config.toml
d_model = 96
d_shared_expert = 0
balance_loss = 0.00237
balance_bias = true
n_kv_head = 1
attn_scale = 0.177
tie_embeddings = false
parallel_block = false
init = "normal"
init_std_up = 0.051
optimizer = "adamw"
beta1 = 0.9
warmup_steps = 241
schedule = "wsd"
Below are experts of layer 3 (counted from 0) of a mixture-of-experts language model. Rows are named gate (a neuron's input weights, with its number), up (a neuron's input weights, with its number), down (a neuron's output weights, with its number) and show model dimensions 0-95. Each number is 128 + 32 x the weight over its row's rms, rounded and kept within 0 to 255. Numbers have three digits each.
Before each expert's rows: a language model's description of what the expert responds to. This comes from a sample of Wikipedia text that the model never trained on.

# expert 23
It responds to: Country codes, name endings
gate16:121112139185147117134184105131142131166092152159190135110092093120110085123128099055074147142108172136036097168125143110086128178103096109220140144153110095099113101154149109148144163162147176109113106125165134106105092142157121137183107156101157149164150150156179156153106081090067113112
up16:122146169141106113053140119118083178148193129087139145144085087072103094138129136112107099122142170121134165108082100085121112107087077072143124130140119099062130137051183104173093148140087163100127208172180134126142187128116126142102133094098163163134103103129163115139082111097122163105
down16:172149152089159121143110123121153148138094136112128111100066126134151106092139174103165120149048108104162175111135113143155188177152176182111158155191123093138142074159155133162112210143115103167089173135112125104159115129153099179137158102155117128142113142120119080104058112099203071128
gate17:147171152098091073132117114181074142072164095107098124117030123136102168132089112180161110091108152161144080128083141137133066120117141129114135090148138096143134114157145157117170097131135148039107131122135097109130083084147062116119186163151190128147111115169096076166100114155127151132
up17:140101172114144061072114134120076155132105109109107173106210206158146141147136114131131134148104120107111083167098056125084134127188108136143050047128125151092111100125131139147131130156143090107115134087195126105102149090127144106129097136109140162169147205158131105137106172161172111127
down17:137162125167140130108220078096115135159167118133163109120146207118094105154125079134104100142151123169125114159145127189114125147102120153146128210141108145150136184117125113108106111145111142127098122128091098122106104154012142095119177128105025114105138131149107167099117139063141115133
gate18:182115113092135080149127136107141157205138136140070088138106126109072138135160163156163081113108130162102092151135093126096200114163175081145118115134229146177166105084159077111165111115143110094150156155122146195185142133098121154083142115116078146132107148122091082149131138104155167140
up18:130144072106163085140108122142068134084089140185157140127173132124137125146124153066102076084100113146056155167150121145128157119121139112132171135139123114137135112151152115075151088189061132185133215112117111134148040114126154144149112110166129089113105175141137083115143172182138089086
down18:158109152151154137148149159114150099132145126187158092200163089067131131173103107132158089150101129146155113137172117143144110036172124119141154134123105137143117128120147079106120057115158126132104209181141094137179064146132113096160165113155129122142130153179097148164106170139178070068

# expert 56
It responds to: Mid-word pieces, header breaks
gate0:096124136086147194186146133101108127148162064124156143143157095158122073143075150086149117097068150076130081196133117189126168049115096140111202119138110092103154120116081158115094109147124099132106117137141124113093097109101179187141107129196094094131144162093106127124098112087106116114
up0:106140138128167167166159153125131115116124071137158138129138092167109087107074109082183139082095106078079107181136144225168167084114091156100198099141108109106156128142059175134108094147110085152117149140147103100089094098117178148167125144167104101137162182089116126136106135114095129171
down0:158145201154177118147130145157128168153132108169143108209093180120151069130141124092139119109099118087182195129153098136117162107178119160134150117071120178148114098093147133152139107158148125161049150084164130101083105171097087090120119160153140156065142141127173049130149132118134118150
gate1:139168077145185150087156139164140091116192078129176053071074148132156078139162127109159109089087139136140085100197127108165092141132124157106110148102148132158122102160124099109114146063146183113123157047141140145139086109160151114157082065121173156118129152132103111131125143164078151128
up1:136088141109134102202140092111094104134166206130144107133150161139156130110121170094158105104085158105157135182069083189096134156120086143127158184113073071118168132148097172105165112136106141163142079164132109149132104157132205188133171187122112094093071156138102137146109100124143139140
down1:162151155117112122138163131095120102098175151151112089102161139084130117163109093139129140125050130147167132165152158118140133136103150152085113149122174131138195077130115077081134142080099154158116107137143045113131105118166102195115077103123198136080164135108088111099226148120144125190
gate2:117121140092166091159159147102123108077190155129132111107091151130130120041123098127098166118140159109169128111142089141129073152135124167176175212087196133166149123141134076165136124177133157146089105163120146118129138146156111133158186132092109152085073099098130221114102131140171161105
up2:093067136102109137097121101110142118180079108104079131126134049109136093154131176090125130099120129164067166106056100136135101121108125136066130088104060159120098150114126159130099126138247112172165191099117131122161080135108113159123096131154163099145172135193125143136122135126138118132
down2:091114126096109138099100180060143091159195124092127107175081174135111162122103134145123124117140112166154081144155121145038150149085130123167126118126098179111124173114108162094117103135055100151139098183086102116115146127162127098080053099090110160119148158118184126112142110155201163130

# expert 24
It responds to: Suffix completions
gate0:163090082170066093078121115078088217100099104111103120105145131124115206088166119114051123137134131100148108125143181090139080132138072157153160081119081180142118192167149105135123143127094095110121118114148075148148102092142144124094144138064147148136105151104121118125062123144103103115
up0:076163117062167120099124104089187131138136138125136151120117132130161047186116136103148162160128189177127139104053115168092140086128147130095120144096175106163105121077104184113156148172156193113189155133162117097131097139137063104135111117103108150075141145134126069147175142131108171148
down0:099133140173153222154175179117099135129129033081107108135136124131183166146138105122147107073153088139127090177161155087141126112147133116145159164090099092164077122153150122187141115156125072143154066146092158142101175114090142147121107093129166109097097142121094150127181106078180124132
gate1:096138149129082108162154109091124100149101164088063107126109152133141114080171190079070124169181117148159098174113089106135127145118117155080129102134106146129141138167160081136136171046135176171153139173169161115139134130154117147111113087154158079150129057214142168173115112145120159128
up1:120097129189080150130079128067099154071138151159085099151121181081124136126159147148193155106105189157111054172122164072109111093125098121136108164127133137114122112164162149119095098083120145145147146096123101059162158105075096068161114105083086137167093113140121127174107091147149171118
down1:136137135088136094158100173139052133166220189116149138170125120165148093119078102187149136131169133126127172172115083118093141168139117141141134106118119110114110150076117166192103154146117150088112144092082085170128120114074109096168091100132147111107164190082083099080103138159180125135
gate2:157092138172075097167168090135104110122092102161135096130157145134088117139153077148115113148156115102148123140148180128104149184120123142175134118143046141127188068138110101139135065106126151125076142147096072164099182085133143143120095164082141131140124103067131167080069200138128139066
up2:175150081136188113090064152173164126075110130134174112088152076106123109124111119137197124151121196136061105113159149141098094110094130132106108109114178072132093095138138118125083104113077137129142087132149119097077089156153178142132155162100146154160145197112118142069156132188115151082
down2:107158156164123149120105091143142129104123096116112141103186096104134081117138133126100121083150106098100169091069191154141113142127061138129071173135108081112141118188129123138136049137138085157139099116119193110165094131126132080189113131188155176169125096122095040123143101125148152066

# expert 45
It responds to: Pieces after initial A
gate16:192089125180148099171107104140117100114127119091128156114147142114062163152108137121131046146135110148150150148102114099160106125143168198077083156076155155125177102096144096192159090160110112116134139113107153089097162065176140110094133193184085087084114133099124138153157100079151111122
up16:085181108150045111097087094088128124087100123197065124106145103136090091154127111108156203112123179135103088143107133098149130143074099129140071115117142098114104119151120126158101133076037136135110127105152073133125128141190179130089136108102144118114214148139158128098161114116152109145
down16:105154141178102129160154097081158142161139142200174139089156164172161141194116196108111133080149149087147073110146121110074145178168127084131130135114187143117098073120126132143131133154119138079124098078125062182154089162105116083128088155043156123158138125146141157110135120143168121153
gate17:086114144112109187104113197155177129180134116124109134091119109127125147157128183143168102077123150120067089131183131145136120147114137137165109131107075130114053153129187140109118141118093087116128085097138154114127162081132098027134132109160092132092091149137194170165117141055106109171
up17:173079154180113115061141060107089145108072128146137129166175160117117160115181102115093166156154119166112170126079121096117063105128082099101115120169143122107201129145102161147163128129186150143154135141106159139128120085119134116147137090123128154169182158110112091102203074176103152081
down17:139106136140108164165112136127084081123089116143150128108105113138099128151093094109133111129137138093210146162108141127088194103065075146113139109174124155144121151060113107104082118104120070129011120098102138135106172152143117157095139168133086108135162115097035093121156160150099160140
gate18:115191140185138165151111087145099147139139117078144161125022108121156145107129129115109069109151126055066135148114143105126137204213116181159056106153101107140114125166161121140130194096129145131187103113098135132130096131149097161093126124123147188135096149146108112143091131141147142111
up18:110060150130119170150132074098136138134181134085147122115125130140121133136149125087181066157122105071179151106134088138128169074136162086115123145126148161140116163131071158081178118154079124086158155120148120144145200113117146235121087182129137131058141113141162083117100144118164120162
down18:120125118082165103154152119146128125112110115148106173154157150084126185108145116141098125136170095076179091172177076143120171139189190118155139080155150099173220104107158099114110119136101093098169199121133131100083160163126114174082144129191160164113172116084114162151141162147134136142

# expert 10
It responds to: Mid-name pieces, "of"
gate16:131149124202159084129166186142074125178138131188171162125088132150083144106110115127153184139088138112155091206119124126150148144053108084093154089177113106112129114121101173131127100127123175118147099107134099174159126150093168168187143158145157172099133173159149113192097150094108153109
up16:108095158131142127110164126112077138168095127132155117108133099168148200149129122088124132147137107143125188045181080109150126105091126136150129143075102160043091149202139136197105139081137126146163197159122138107160138165081133122180096099084167170107134131113143141162140101127084166097
down16:164132137098098143111082060107096159074090155121186110082147131110122137176136178118133099141154162225140146078096108117190099119139104152127166096121154117142089095135187082134138116139095160154112119098143075155113110160144080126150130066133125162213111160173130166134152116093092104153
gate17:125120225128120145134143062094084145107102080159104096111149137099120079128146086127089164170148070099098122151116071131124141125134170091082091158141135133095101109103127193082135143137151123116101168164123128062103147175159076119128122105102146080153127161172070167144078168143171081122
up17:161094183170140169139152129061104149139163121124142142136174163112112122160195109150137157164144108074142148139104098164169144164157121110128087167113124160168115105103088155120131142206139153120116165138164098109171173179114102175111086135102153073199134066140111186149143158151187099096
down17:157120152167139125209116132107047190163133185081111093167076116158149103131102126118132091065108116099142150115113168102110125144120126127130116108143088140103114138181075113130077149142125197139148119164112159142153091107135138141034112122130109180108148145078123060123122096142113191081
gate18:094176143101067106140151125155094101158167150162086035125181093101177123074139162112153119156176095149164072167109136100136081190083178078156103203117149120140092158186124153155128139165126122096163126098135132171182167117108104134149124113120130136114162124152136153126132153132143112185
up18:136144159166101086089111100114151150067070174115106140113138153127148084155171112136132136104086068130120170114145143131148038120068080119155127127143171061163068162150154143142152165096164131104154045134091088148150109099125120098153137102098148167059111113147118156111143129125113123058
down18:135112156101125093171198111177090112146094105075116206134136094131134121159123125124175140112172152090090141201131144114136153117160108101154128096087101152061107118161111083126131156035085117125086076119150107117097110124132129119151069157115159158162098174101151159122089153099101156192

# expert 54
It responds to: Compound and plural pieces
gate16:112027153151129143160088046040149111139175155134097176136133141132067152104133117140162121116131144089144142139124136156060077083143142081110141171189148128148090127067153145141115100146138142109158119200139185082147102120116141095146128150149125099176135158085135131159153124165153113138
up16:080132103153129120084119118144095156136127145109103145135133146151152120139158156136161116162144162171132070121125186150164161180146103172133086140036116148139155088158083112117054113053111151144144102111077140105109179112187054174110142155158148104124110122089105080110078145108112153194
down16:119146107109107143127122100090172129116075121185162138143144070095138113059095146094156102149095120140087209136149082204121083147119135122146150127188176104142132194077110082104140144133085106130130161154169153134105092133116118169065191203140135117107174109115147114136170140139158099140
gate17:167142153117136110148158096169076136059114108147131193098083103085096112118121124125119088129062148133152128137097142084139133099110130153138146131195174093111139142195155150151097072110122140109163141211206095142105108124134151174127162114052135125195091192110155095129131150108123132113
up17:124138073091105158181159159101158080165118127101122106143131108090162125113144173117140198068141142123103113113168117131122112160159123135126153112101078128147062111091094119084091155120107110182094187037089146107192147139104120140111124106185141093067112081149141121144194086171139105139
down17:117115102122116110173123143112106074092088130218077147105196112075096124115140175126153108129156123119122165088176101172100154130132101104067117139128164105094156145060127143069104085115135118082132125180124071163074116113135149110125142084174117137147123134107115109141114161200162075070
gate18:097121107131098114125096109071153071113112093140080124093154126126122126103136093121163192122150109089168126130159111151095139137178104142096060195140173089150057189061146107122206096160118104122147179168113132118159153113108119146169121165135134126096132161088092158107052120136151131182
up18:131106147146120135069128119120149138124155109063073088130130165157147111114163149148173151131100113101113140128113130210112071158160094107134147161057123130147119120155063109148096157031084179082154073109093178141172062132117137142118094114140086143126145107085090179147129163109132143097
down18:171065135107109147099125110143117154123112104099168132117078114103089157143124111079125053159072121110153074104113152140158080126092067148148118127090181123141134124179193121117091128109149123103118115152144076178133126188109230059129147094162119147153121157185156081115140119164155122132

# expert 34
It responds to: Dates and set phrases
gate0:130121080151100182157092091160101161183149094169102095055135122160137145121134145127096179107157144205094148147064148124152106131121123122105102140131162135137124136115130069139135159103142095071107121137132149113219167058103166129113077186119130150138142091156072149091172100073111143146
up0:122135155104080104091118145102080116080100188139127138124073133119135082108127135093147042115120138091103077114191116155160152114140092146099119150128154144128111162188096131111117109130172111085140123132161089139074115156211100163137210148186154130086088161188176136143079137104132121117
down0:193126132156092122118163193133085149147116108104078097153150159106149118154156135153185136090155160142101095052146114071110097110082143078138111115095183084125088138080153103144093084121113054158136090108151112109119106130187162135149156163120120174133168105092152115075113184100155164163
gate1:112170156150100097107110103102183134105157156076109103133091093147167083092114143101120139119105162157125161104003097184110080112123110192075117156106125157127104141155113079141201122099173124161126084173179104134122088086156115122142158140148137123129112179137130103115099147083154101089
up1:061160129124125121104128126159203122146110170104120139132069119159133081122100155143137156104132187186137120060028092170088101147089150153111096151118108151085178157083112097155209113132155118162132095172152137145079113143148085112140171163155110117118136161108149138122104173076126135140
down1:152107177119185137134153160133116081177168170116109124137146138120070118094125112123133144081169184113125197147090162109194183157114061157157161124078092130118147147164079141126128109164123225085100139166118113068115128079148076159101146151150148149135123117081165113127144101109138134171
gate2:121100102188107112159126169090155101173161102152150104102109132209121126129106112133100116116163157113127119135118173068093099128166125168098150162094113110142108202170134105107153121126140092086118159147172073155182144093157091132144124101134079123146184117139094149079090097037152202129
up2:174137161131114172101136075112142111116129152119115123127157151111130077124148113117135135088145102168113101114127121147230192108106097139130180081118106146153100186118145161079110156100132116161101083098110113129134103044106161125115069128105113142182162119165158166098119102092078221079
down2:173145155103067163086071128202163101130129087125135152114096125123134112117123137094128144144087173185104204121107143168155114175124121121122101148118097188117049095083165138164127132124108045132153104124094100125086149040132155131174160129078143119163112119074081121119136108132134140130

# expert 61
It responds to: Mid-word fragments
gate1:118122085136079071102141162105139103149055092107148154065146052150172138130136117117107147131191112176145142137093139057158084133082174136127205073100164092122160133143116123133164135129144146147161155150140125167114084109139120084142136162081065103132116132142115197105090093087103131154
up1:114133115114133116150107115127151112158135116104184112099136150138157120156121089112193205127097095123083102127127083111181120142137159124117113122115186163098142149122111156140193152171117156147146168148147184162090105115166086102189073142103162129105167129134040127113157063088088056184
down1:079161165117104140121183141159118146103167218118119096102130156131123144088133120124121175170169145165191103162157080125118144165156140062129086169122123099124142085083124111069178068152121077138179121099091130104116130158046103095167064145134141136101095103120119091128151087117130134100
gate2:123139137082107130138180115053084094069122102088088150122130198110099115080118167148165122122133156147115145166153138070132101122089137068078093148164137166172135140053138091114155169170170124095115139153127117100092121050115161073190126119111096107129131108099113149161153071118125093113
up2:113112150140169119159117093189186178144103091145125135120108123093158139116147101163092159151157122137125111094134076151161128099054174133137130051068187086096151118108159135148098127123133117187165138144084156147168147210117133127042137119116136186167136129163116166116090122121125190110
down2:082094100137108149129129158128153143155115109110151100118097130212071167169105057206192132121158140130123096140120130172077141122082092118163097144123149109119115128179152122153158164106172097203139138132132217129172177147129164164154113127110180096125119131158167147119108093105085087122
gate3:124093106147112138109149159096174124123092054139123116125162109117138066139104102114124108122077138140142212128095162152128165130128184115116170126104129118083146139116150084129158151113102092193202165143111105201196110151165175073145143076121127075112103142071122180083128141110144172137
up3:112117094102153186119080111185153111105137127139148168131069089137103156096201176091142171120145165110153144157152126076139097134140088118158123086109151122154174121183105139135081084078165183104083129140199131104130132093169109173172100145155148183190135088148117096129097128151126074106
down3:135130157198088107146163081130140105119085085137149074095148079098133132105089138168089100090112103064110137089136188139123112133137094136125166049158099119089080190100181125151138133062156147132105119101150179147142100155095124152112176157117145143096082145078165185122147095129075127142

# expert 20
It responds to: Word-internal stems in prose
gate1:152170151134059087144130139116115102128111120195061119123150172131112116131097095148141089100106129143085067108119189185169060200090128116160075172145131109114084103087151095137128126120107156147156091113163144119169108107130157108128055122094134085115150147061172166137128174097153118110
up1:146085114177163128105115129138072170125127105078195124087129118159180108126159161194102115014144112119105127090085092137150129120158161187099123098103104166105133165164101103123091154096174157156101143136119092158180174174115094138152145081112112119122119129089123140093101153170163078125
down1:111109144110110089188107094140106110155184087094142169127089085081123105113182174147063172131145147138105098196102066099140101134076112108082152111182133117111145146145146106075093153121194169164100057142127085198118128104144152159135105172117104129155162113113141123090097140096130110163
gate2:150106121146153126117109158135102121115113119076130101102123122173148105124137161109144118087125168105086118152128174117114147085174115158136168136153161145107196143168105045216160094052119105138158101148171134126097182215130080097166160126145073109101147118077100163084136159157139107097
up2:095144156094130114078117074083092095098152133144161130122116136122106074137066153161145119157154104084102137111126101146182100144105065098165094095168160195163105135130234144117171118168082111118186176157129194166154077141157122130140097119146137117129165157132113165128149131079119091134
down2:089127128097135083104125121187169076114179111123102088106125106124074057142048134103133106165083192153134082140074123074117072124123090120162124164114095135081090148134149125067155200103161143148124121102106121159132129147101146114133133197200076099144145111133134084140113129142152148122
gate3:138101094158091160127115207113191156117163129138130167128122181074147170150116110129146176110120137116154160160106115106141149120124095094213159106159108173135083158100106125076111178164125121169172063134119142139112142076125213122139135106189139093143177120171126132156160159158149091178
up3:083137125113160055158161060114098154106090147175080109114137167135144181115168158124081106148170129133174087104145156089060093082160138149086150143117203091150142115139158113145106137124109130109113066099120111142121114156143093138100134193104127183120093083151152138130088187061132145108
down3:150080138196113061116150059139050032128108109148108106112132108114098123191123094121121091131109121076091063118135109162088184108119115150131132135169100101112161173139126100156117125117120124143112145081145140126121136096158045148069161121119176118076147136110131112088116171168152145141

# expert 6
It responds to: Year and number endings
gate0:124100078154101165164160173120102123122080071151067158114080161148118157122118142085197077151093116077178170152117151148178116119114181159181111148133104114157161164111120185107106126090053137125126142130160157123148180140129187149114109087104116102109073155114103090169117072143156133107
up0:128166094138069144176137158161125126103195156111213148178127193104098122191107082170117136137110141143148097101083140121167181181120097103136126108154157107106127136143111123131155106080116101180100171133049117162124111145147121098131155084083129044068117139136087127119154121110118085131
down0:154162177158079084171173107124070103151198173141191118166196144095137165210100113148112126105116130103104107115094086175154133110091109162160150110144116127110135129098122134131197074098117136142054149109115129166107114100127165082099123091157134113067148184137133102158153145123092107118
gate1:152129110146153216148157207109212110115086139129100107137129133128122109158135146189162089161145097173145104167173108123143200146168079139107105180110153155107128093091102118113154121170159123149139075127103106137124198131178135178120141128156155078110147080170115122141111159156129170176
up1:148139139121093131116115085090115162116132092106135101106133138155107136085142171106157185057108163122110152128082209122158110137109135146070139078142135158167106142098113214155085158155133125192075135114158167137101136150169141103110140115129139203114160137074105089065180067151102137112
down1:138162177075094074102108110153111098154140167156146124195179099140140114165069135152125109111179078151140118153094099130102112062150072129110198106131112123124141158096133100158115086136101109158158106117118142112126113141143129151117203232134148128179169125144114199096164123168117099155
gate2:133153106146141194092143162133113144170124120095106126106116169138126138047107171194123157138149186228068126140089195120125166190157112165102138143128120140155128141095130130143096133170132147135155206165136164118104091114116105154147141043123147107116113136115110125142158072190112128131
up2:089157182094143120174163170140118120129121136122172160095100137085110189105113097117138062102147126112138138171062093112104136101131116115143115128116100133150113087124097121157154145173157185102121114123176159081173107161042073109128105135075134156194132100089166129173126098106045123082
down2:150122107101124140095150082150120134059161140127163136116095134115119086142132105059126100104128123092110100059150114122148111127148101104105156163136148181069098173197142131039131139070111084145137114137106160125126115145129128086116088077059180095172053107153181137156097134145109085102

# expert 32
It responds to: Number pieces, years
gate0:122149137115187123110130118138058087188103195153125102113120086153166092137127093192134151178162102186085081104123149122084103099141079160143136121122175151142086138131135125162150134109075114128100115132099104172109053133155129127071106167109150172147177124090212135126121095094129141177
up0:108069118169117091095141119109166158098120092150163171142145139132155106114127140145091169120092123112183152180157116157154109145128203089142132119164111095190177194138130131114114097194165086104146161144133160137190184189129126110152156067158085094125143122167079177174136108110137123083
down0:123140139104097142158119173094122070160092189151110097088121087135140135123120093119077167173124118161157122181120160159122129180064110115165117100159155111134129071137094161147127099141196111129175089127093112174178097155170094124085146170161211099096124198171125113140154117152078109134
gate1:104144152110081168142135111137112185125103129122106127149102155115135138127128113057098108130126166081097130124172129145176105145087109103131180211104107144038118097134173208089174139092193108142149189110138104073118183126170120105082100130078139096165095134141114123135127161116179106131
up1:122105057194121147116126141172125159152134198148103149125128133173184106062173183124152117138110174111162177132105074123128117069133120094165140145138131135190091109129128140127133112109128141139100076090119128112130171118111088156119100173101140154230140134195169172086143112173109137095
down1:163109146174136140126160133103082138117110156150111187127071081128115112146186123102168104109115103165127100094158126160085143146109178153109188064110135067098067147104180112107175163111152196152104139148093163131186139149122138111150089073109105132144060159141099103180104165135166125085
gate2:137143139071137148141124137113139141147114020131119127107116096144070138117137169122108110079164120152144142181154137145107166150165141116083132119119143129105139150109144107119196150176049147148152156130118180103160107066116117103196093071116185105098129107080040088117138124168169102128
up2:129153097104096118130112156154115163149127076117098141121101111085076125094182187092094074186126143146184088133117076135094129141158126139135121119130115155131068112156089091154175163147138119097161090113114149040093070059115093147151054114137157154147143114136141103088121109175083183121
down2:120190172132103096130112156132107136109120190124127127136180166134177110134120053089174104132119145157103141136132155140167138148169107157087118133145146122127112063065126149149132120145130149135144113166083104180134059131238119066112156125145134078128083123129113169176120131161042105131

# expert 43
It responds to: De- and motion pieces
gate1:169107145103140126163160098149164136140117136118146136135166133123108077163076146170153093164100087163138107172147103241135143203160149154122104093158152102160155159178119119124170093100143100108170207144146126180118130088151121141182132131192102154125083171112110192140110106129164120141
up1:142114131172131184171145106044077152131117117168101190144133125092100094129133142116150098117140173118113146211135081200157195113127119118035138143140102125116123125122125121115178094130088144075139164160147137094144130123129140166138156145108183188088134140111124147173166140139120206137
down1:116162139119126144105117169130109118122181113103158056140172120164126122169148129106118119121107108171030151147093146107152107149161108096126090237134117119168131101172185175119130169171090111124135151192099182121121102078144121119139144147067143171163188151123143135175157170118149106124
gate2:165127110133093168105141160172166108104121112110105122133122132153048084093095085098126163122057118171145064087088127122130122120157129144114116087121127156113143171094185093143175166092110132119139089117075139157098104160077165116197172163087105148098162221119160129127145100084160147119
up2:090111152104093089117111125043132123103140155175115098120176157133136167136112154091136097171141160107112116094201160087051140116109135165143098151147083163097180107158115162161136145146043079149109118160172150104125137105115154097076105092062106105115158166131138109118146189140138136186
down2:169139178135100070094082130123131130161171100098173071135088119097111082090111140095176117206044161136109106134148143139141063126120156071136072107107101179080155128087114121123111170121167128134185132198133093117144105177143146099091105107174105097147115150149132109127118115149121083102
gate3:105134117093088131135215101082061067156106121164160152147103173135153101138132067113137167192137104141114130159152148184134135219093139164130156146093090150123122115058144122146158159096133118151190107134061137146139106132128125186095139098166103127110164119153130103105126131104135160061
up3:144158181126155129145206205028143128152165122101080041114154134103124091111170118104108119154132145154111143178145115137132047135121176125116103143101132152104188124153124113113147175118147141159114130133166162150120152151042122138090073112147177146145096097139093128167136148108113136145
down3:137135155165143098127154164153087121140133087148160153141142144096170111109157189089141125135139128149160141156037090172145133138151111119151062153172119094079203071119132111075137103184112110130048156134130099174124143105103100140131094103099151138093123159138119103087128156175150221114

# expert 16
It responds to: Mid-word fragments
gate16:105162139166101142149229135143084104117123149147125135079110152090138170104118073124140132172111185139105085110113092114128081153086093106106154123150118198167104116132160178136137130129140184109096087051128095176108107180113118191125122145076155152182098117104145141110097126115099137200
up16:093141089120096161160170108095136097078136123065080148067084126057162137079198147158075135098176157115133166095142208091127116110145140143128113101137130123092095130125167111139138144159135160085148056109186097140124130130122082150134131106116113159153094129168204086148151164117141127089
down16:170135112140169109162115172166135128144111093165109157146199111186169198089126147121130137148136094156162116139104203152183118024085165110107149108141137134091088097119082152108175090107172134128089166088114119134183119134142166120112135143122087079143098119152125141153185083138125088099
gate17:098187214101131154108093064135168140105183125118118137139169149081111100125091108115143076154101163165127125126187132086095108104082137145128130133089193173152097116132181189100136147110091136107134135115214086137081124132138178195133148136165168145158103176100111129121160148125131156107
up17:102148162132092092139148133142113159110097150197149120105133199136096128146127138098141173112128134164128114113182175073076113181135103138179152144138153074139111126158115135115153122164086139029172117148140185126142162058093163096172097136106154138115122175087131126131176093060134184118
down17:143117108116148091106102104185164158121115143158086072098125138057152116136163157139131126152078184073054129117150088127117095152146075099165070170126114166088162121144144087180113128127141132112135118125117193115127098109147110082141065164143194072121047115127098162100112159128108155124
gate18:096124099134139098189116192100180098131161123109094102117105100126081168110067097141095062140034112105101113125121050106154185095117144099099126116092132144079151143093108123183091149146123136113118110205111082125157144147150176155101112145125196136168127102111134169136146138126107100170
up18:131094169065147133116168161054101113092101137071155114145194094164114163103066124120122142144183128118203099134123154124128128154143123077155132106119163146095202128114160110160168136157103107171053125099059137174147140084139109136118150127159138110146122051144120135143185161145128151149
down18:069158136079160098145106119113132086151096156108128147174110085089109114056098114086087149136138108172132098150144067129117128103125112150073135101086064147136157120067106104098116043140150120088170130149109141173080104157119108185169115088152103119141135136126075094093186122079136117181